{"hidden_size": 256, "normalize_top_k": true, "head_dim": 64, "norm_eps": 1e-05, "positions": "rope", "attn_scale": 0.125, "init_std_down": 0.00596, "optimizer": "adamw", "schedule": "wsd", "batch_tokens": 65536, "train_tokens": 516200000}
Below are experts of layer 8 (counted from 0) of a mixture-of-experts language model. Rows are named router (the router's row for the expert) and show model dimensions 0-255. Each number is 128 + 24 x the weight over its row's rms, rounded and kept within 0 to 255. Numbers have three digits each.
After each expert's rows: "comes before" lists some tokens at least twice as common just after its tokens as in all text. This comes from a sample of Wikipedia text that the model never trained on. Tokens count by the router's weight.

# expert 26
router:126124119106125117101165111100158123093093106111129105149161113123107120124106139138159130130149113105072095121113101158091121114178133157142169164148080122149120142100089137119143083124118146120173138158109153136141101125153137134100115139158149153116140094122091219145126131091185117152099107115051112163159132159147095160110119118143131145123106110129099140154124135157108128123108156137099126096094129079101156174118111153134158152114137156130215142110119134125129138150142101142131104154153134153127122162139151127111158121115120110111157158164144151150091105098133145137122113126087104109167106156102108107141121105118142160148133146118110166113142162140139136114103137114117112136117121132146117146123147068082131121115114149126104115140150174143120109119105163
comes before: " of", "19", "20", " to", ":", " he"

# expert 129
router:147140085150127130126153091109156124137113129107151120159135066125147167102122167130157160150149135095089110147119095153139146109146164144158115123145102144146124130094097123043127121115124137110118128128072157150112126169099095149098093139147128153186149095181118147192154132162162123149135130088112131148143121145166159117122109104133153119152120122143096142155152150145104118135093121090084171117168143109124142130128155103105127135106170111165164128105149126156117102144159104131159151197146147155123106126114138127117117101181092101092162142127118121141114141126178141135102150114115149123143142136116123143123115083095154140138145090128144151108138114146114106073087132123103110129090128146131125142154153126111101119091128132138070128124115145122123127134133112
comes before: " the", " a", " well", " an", " his", ":"

# expert 134
router:125134085118143131128145111091155127159097108102181131128137130119147174126101160106114143117146149157069117129135109159106096140122160134153118110122118123134152182127109129144174117177147120078144142112129117116130106134086141128158143138150181160152167110131105138150157135120146115128113145129104109163151084140173098121112123092138123093177106058106123124133152133118101130149100099116110144105126156128083104128115164113092130130121149119172133116096103110139105147163121127141119161144123170180127123162158137128128102108150119133055170078166121122149117106095160152146113143105088154112140132139098146116108125105105161156116098115103164162122148118070134123123096116122110112132157083132127115093122165158131140156146114150155120125134114165127098110162101130
comes before: " a", " the", " also", " not", " been", " an"

# expert 97
router:144138145152142128141121100111145130110077107150131153140108122126124091156122176100157183171174145121103110169144171141128134100143166136157126132129108156149174167142129147136169078129138126114150094140138103116155130126111125160120104130106153151121160120157120142170126148161127120142144121118076114142132127191205108143140129113124134108105104117091101080120131151177110121150088092118132129122113110133153160143097166097091108119136118144133163136102111128099111146122122121152098112168162160106114121130118121130093131097114125114116178135149120092149095096125172139140095133121087148117125131146121098162100125101140119164159093133101144135091166143093106114128086137127119117120102090087182143098142123102079124128115124150158100101163101131138097130117102121
comes before: "–", ",", " |", ")\n", ")", "),"

# expert 235
router:142147113131160111121135088101125114113111169118132122123146122152146119132124178136197136146177140175089100119106119172108118100134145128150106128115132149157109148098116092145144110133132144128126102133130138123146143118102077160086145099155172182153142141110096137177119139105166136138112140118102151160137097121138131158138144147116117102156093101142150149128121162141127106166107128119132127117125171125146130134089138106078151168151126132168149150065118128149110120148147095135105179117156189125099140123115143131089119122095147126089120099126092121123129125082142116148103139124100137127121113120122149172088107118117175125151093115097122196121171159086137133111092072128136156115133117114127131124108150121094150153120144145111057131120147120174141140144119141
comes before: " |", ";", "L", "1", "K", "T"

# expert 19
router:114133144147126109156145080105120152103117123134137133133100100087148117114126165138147175184168166115095124147120131125126123089152170146111094125189094134149161181125131122145176126132173132109169128148151111102127119094132120166098118117131174132126152125168117188164130135139127064148118105100074121163123118178177112138143157091110137122119106091104117133143144136143098097142120100086125138119106130139136142149116146089143138144130136139112150114101137127122119155161144135152112147178140150106105115151126140103120107110148143089090146141143118089100099121103157129147133139104060121105127137140108125145072096101125115170135133170110119141114152160111125128113090128119124135116133136141161162112115129136104143174103117162127093079148096151147120148095105116
comes before: "–", ",", " |", ")\n", ")", "),"

# expert 246
router:156127117134144111116122143142122097100128142112095119122132090157129162125106148139136151162122136130124134169118105159172093090150158153156138096161113114133142155125108113120145107175131157117165124117115134095125128124100078139142133098139139134101160130145107133194119126075145114114123136127104153144135115166181140135138098133119125095114106072145122120123141123159104125119107127122140179107163145098097113138116139096105115100163134165158161098146132102112102112165142100088120128115104171159128128146103137141125129126146120146131182099157081105157094120137125139124117118144106163125186139121069127141145107130114133139130081173124151192102093162094152140086090092085116148139110093123125141134113141159066160130164102159126104106139125117178128139114105110
comes before: "|", "-", "|---|---|---|---|---|\n", "|---|---|---|---|---|---|\n", "|---|---|---|\n", "|---|---|---|---|\n"

# expert 120
router:110138124140149118124143114135173129094112133111162130146141078139148121126098120134151164144125125119099135142091116158153117125136148149165148129118109174123115155125129133129157126146160149113111151131130155116161099094127148168120149126136161151171126121130103135118159103116188113105085164144075117130158086167134118165136122103115164119117083115089121091119108169120146106122103128115128129095160184103113119139118111138127178144135131135152158101150131142085107103130145132133118122123132181159130139124143147130099118160141128153092140107116087108115096099090133158117084120114138143135140150148069118102113122132062155152129129108134170171121144166095165124079098091084109146160142103136132183100138108090097141138135139164126094118101118139189137103120128168
comes before: "-", "|", "|---|---|---|---|---|\n", "|---|---|---|\n", "|---|---|---|---|\n", "|---|---|---|---|---|---|\n"

# expert 56
router:105118116106143098190141137110137127101097136112148143145089102135134127119118154141169135173151109132082112136076109113128138116103141164130115126134126119133112155103110137130146076144126152109113141117133158132135117160123116125145154115149132169151130128144104138153137132078167114143099118170116160121154093145121096136100124111120131135117078133104125145144182161111114128104088110104121173140117147140127136172105140081113142089112104139139148091148071145097103132178108090125119165124133135103098105166125142146110084096131119141093151145144124117143122092088146131170097122127104146111147111114110120182076100092089132157105114123127153176174159141095154146127085101115156108125131136102154124163093131162082157108154127185134096117125090134152123094133149125
comes before: "0", " ", "2", "1", "3", "4"

# expert 116
router:124144108164147149133121117101161131150119149073130147149120092103122135126092131119128131108122124081136129125133145175106110107149137113135136137145112127141153158123110114150140125137110159085141100132144115102140140107084139148087097110137130136122169133102108141189155087134109082129120165148115099149153148145166121114120083106131113119163108071127091097132156134168122135102079132126087123119129140124097177148114166092154130121124172164155137117101113157098124140144135112144120163108177113145098112121139146109112155121140130139124151099111109146155153090126156179118131091125120154116121147107108136135069141134111180159082124115084135166121136132108182106134102100102152127123099095175150130152125166128106137132132109159145078075128145166124108116132076165
comes before: ":", "\n", " a", ".", " career", ")\n"

# expert 228
router:138116127114151137124169145099169130088119133106139140146151116116150141111129132127162094102121115155121137125106126145110118122151151180097162124135088124120162164091102121126131126163172130099132129137095144063153101133085161143109126146145125131139128117146092188150157127154153096130123120123131127131145119141175104210132120086089143091139065122091154115095139151113145139133068128115092154123135130129128129142105128110125136080137128144153159125105122123135086164171117140162129162144160166121110156155164121160085099130132120118082148115163135127156114133112168144125109118102094140134141144129104143156106128136108115150152098154127127157103135133108171073099098099115121131081138146152132149117134161119076128141129109145166113124120076176138131160144153145
comes before: ".", "0", "–", "th", "%", " years"

# expert 47
router:105151108160142141149130125111144137110109109092128105112130120101150128149104145116153168127121153127092096158113132163072144143135159121139147138127099135132107198106113128106148094158131166123137131121135148118166061113130127106133134113161127175118149117148107166142132175113173118151117111134080081128142118163125106113132122102101143107144101105109085127139130133134089113159121119094132138113148162155118153150111132129086149125128128165147133096108128106163098160178145101137117152150094165130092121148133183124099140095132116099104130113151133103128093092119127127140149113091062125121178117128122134126100140132157158139130090122101134140122129166106116135109098102130117116083100095113175110119138119092052121125120128171155095131140103167089145131121071119
comes before: " of", ",", "==\n", " and", " in", "."

# expert 163
router:126121137121141110149137117119137124088065147101129131120128096112155144117111100120171172108114155123067116114095103139080133147168177140139158103135111141117127191075103120127175099129141120121149128123110139099141126122111113129150129119131158181148169117139096180145137152129152109128117126113089087133134067152163124138103143107114142131135086103127098120176111161142122116129131148132117134135136171104107148140097133115097121115136146157140167120077123138124105155146116120125110144168146150168105131114106162133111109101126127122135154128147096111132115068137157132143136098092087135115170126146115122127095132127140142160132113105127145130103163148137135119134102116113108121105103080128123129134112136093031099153121118156183123099125116200095120136130111149
comes before: ",", ".", " of", " and", " in", ".\n\n"

# expert 67
router:126138128100139153140154127085161129138110103076145119140109102147146156139094126161151146128144141111105097118115096153112125067121132143140139114129094141114136148126119121133141108144121115122123101136128124148161096141111117178134150146123139130159146117153118164165116120110144107130112105125119126153146112159157106163105128104099123148177105082108097116172126139147112115131074135107109165147135172093106114146109168125103118104148124135168184087135133122116072140168123108096142145169175138127108120129166145151097119114148125134116145132146140142162093111082134113203083134132107143137103122147100135108102109113122155110163091136108128155114151151108147121105118069113090120108124141144123132123150139174083089126183112159195083151068137139140132128121117146
comes before: " |", ".", "–", "%", " |\n", "0"

# expert 81
router:112167121151153147115147096156143127137130130107139154134126099148132106123120118157149177138149096132108136152105140150116126095122146115090125133150122196136106151129136133133184129127108168131152141115127125122159110152119112153123118129125154166161152121108106153137124129147137091137096149158072097151114089179127129145142131131145162117154139105094124163114108125156093103127092143135085165117143156149171145157105153087116109117149132105143152105133115132110117129152113089150130123162154166126098123153166149115081117112123126154116106117151107127111116120096142163156123139126097147100132125141115140143091146094088158128168104132114121190158149130092164154105149111143102159091083117181112149128145152117070143160133122189108068100091108147183117147137129161
comes before: " |", " |\n", "|", "0", "1", "6"

# expert 14
router:141146093126156132138141115136121117095107120123162146115104095126138119129110114101153173121118181157093104179118122170089153121128149137108130143131103148151148165109084133143168140123158159100122102135117134098129133116129132138127118109132152167135170107166083139157130144119145081128104124131133137164149120195116096125150165143125122126103105090095124103127115122164114101157114126157114151133156119101130159113131152117114126098186116166142129115065125148114073162135143116138104142121134139131107092123137155151131101116120097121116128106170110094117108123116114111128114107144073131133131174148117155122105117118121133151122078133141168140142148150116145140127079122102125166085117100119118177107148118087045128130121086146162093141113114175127098116171124181
comes before: " in", ",", ".", " of", ".\n\n", " and"

# expert 245
router:144105141096153144149164135122098110140103165097156095150175110111142144135094129142134152168117097106125136148120131162104142062150118124135141116173108146132106142084115127129173084156173141113118161133123138104130108147080118138128136125130132138123163105122115157158125118101149126135142147145088128139113115134135142146141100102111146088128095100105138128102082160168102125129080131113124118133137150145130143176103108092092121098155114104139139131136149145118095133144114144141163153154140153124110145137146140113110135124100107116129102126129157131144086092121147176132095159125107118119162131093111151155109106119096170140172126129109150203147185164053129133112072085116107158114094116137143119130131141100053148114151116165136104117133115125145162145105123154
comes before: " |", "0", ";", "–", " |\n", "1"

# expert 194
router:133108120124121128129108070121131121134116162095099127115116093128161150156105149108151128119142102155099127158145111169115119108147134114145142142181116161141137133093125111139159124154145136100141142116134129124129116153145113143119125101117127185165130121126102120181145126080166098128136099166114134115138095120141144133122137110134132101113100126103148131093143140141089132118101141116079122149104179126118163182065128065114131126142150127133163084134153134118137144159138112095098129152135143134085102168092144117119149115123111143073143116129162075163120086089134133098118097123085177132158134148125134157091101105101155166121116161095157178163137142087126153131102111089119088153129128149149152126115103133088157154153135154096078118084120115145134137157115130
comes before: " ", "|", "0", "1", "2", "3"

# expert 225
router:135134127124154130144149122111150110157120136092166142163134072127172110113098137098134153135131120132091146174149128152131122154137156107153155168161087119149163111085118126129149134145158159082128121145116156113155117149108168166140098119159151151152137107119100140130172154101178076114122130120111112141135082123139100156112098107122132118123102066114122124130143148192111132173078162133090135117138153100125113152095153100117130109164135153104152104143083118077086118152143132144138131134089152120137125102130148118116136127124092167089134106136127099158128087085138127120092122134104087138138138113093090161129098143100175161114130144091155123131157138120158110099086112067127132115121131122165126122119138116110137133122124172147093086141104150102124112145110122
comes before: " ", " —", " L", " MPC", " W", " ·"

# expert 23
router:135150147127156137140136091111164095128133137150116120115129103125159146090131142078125208124139155121089128118141094176148140118103182147125137163165094110132138179106095115117142126109174137107151154144146110113104112142100124143134137122141167143167126119145100162159167140126128081133119142098097127156148081142132108160145099124115150081126103130153113132139138129167094125180100133097115117116144148110078157166090169119079129098149125142120138088108118111131084171134140111131130135126153150126077087097110139141112100139123106140085129121134126112146140101123182120152135135113071099132131156141147155112097151140156175130161131113150133129104168153110127122124101103128135144127115099133145115101099175085075136143119109133139076099136110147118127136120133153
comes before: " of", ",", " was", "'s", ".", " The"

# expert 139
router:102120110162168123131129125096116128130091140117151148112153094138140106141092152126190160124120162131110106181126097180113124141147128155144170152137098137132125151103083120128135155124139131107105126129100147117142112108092113169120111116117142153155106138083124129142127136071152094133107115125094120114124124118155102153105121115120092068118125140141159135116122135141071103138101163140094105123127170109128130158094156091110153157142103148148118128117129112106058137147147115125142120141178171131084158112135141150112114112123156100099157129180106113157103126123146166146123130120095168147171132152143130133114116133123147147140128129105155174161153147028135146131117102082121133130166095105168161126112133121102157140101141135160094130105095160128142148107130133
comes before: " ", ",", ")", "T", "D", "E"

# expert 50
router:158150107158146142116151103122140114124133127093124162154134084149144132127091142127175126137138142120091113135121124145106119118145144136141161122146109133160118150105110121153150133139134126111165120122112149111170070147115106136101117135159131125120125130135134160159108100152174108103105130118118119155170157161135117151105120105128157091156066120100106104092137138130157130124086142097077177110149136085125138131101133109089141092139127151166156134121134125119089162122134117153127132155162148152143112106142136171112136112139170083091145110144127160171132081077130155109100104119110102120102137133095127137100123120102134155148117143130139097110170118100171091078107063105100114110113103128148150113119166127106092144134131142164068094122138172203139166131120126
comes before: " |", "–", ".", ",", " |\n", ";"

# expert 87
router:121125089096128133141091122115153116082101114115140127150112113189181127115105146115130150171138144122069107154104112139139134105163148100127150127129106141140124144130098148116158119164132140093137136103100124113145150131091095131144130132126128130147146117150123177169115137154155114118131126160118130182150074175167127161122120094148121100154110108105123115114121155147088093146080142110154160092125189094145133118086151139091141113138123119150140070140136127094105115136111093120130162157098169132114130147150159137131140132120123146080149122151134115138130074122135165143149136114134120124139140157108156109134086119096135132146113137127152145131187151096166114112101107090069115146145137153153130090109100147088138124118097163120072126120098129169123097143087152
comes before: "-", "|", " |\n", " JPL", " ·", " |\n\n"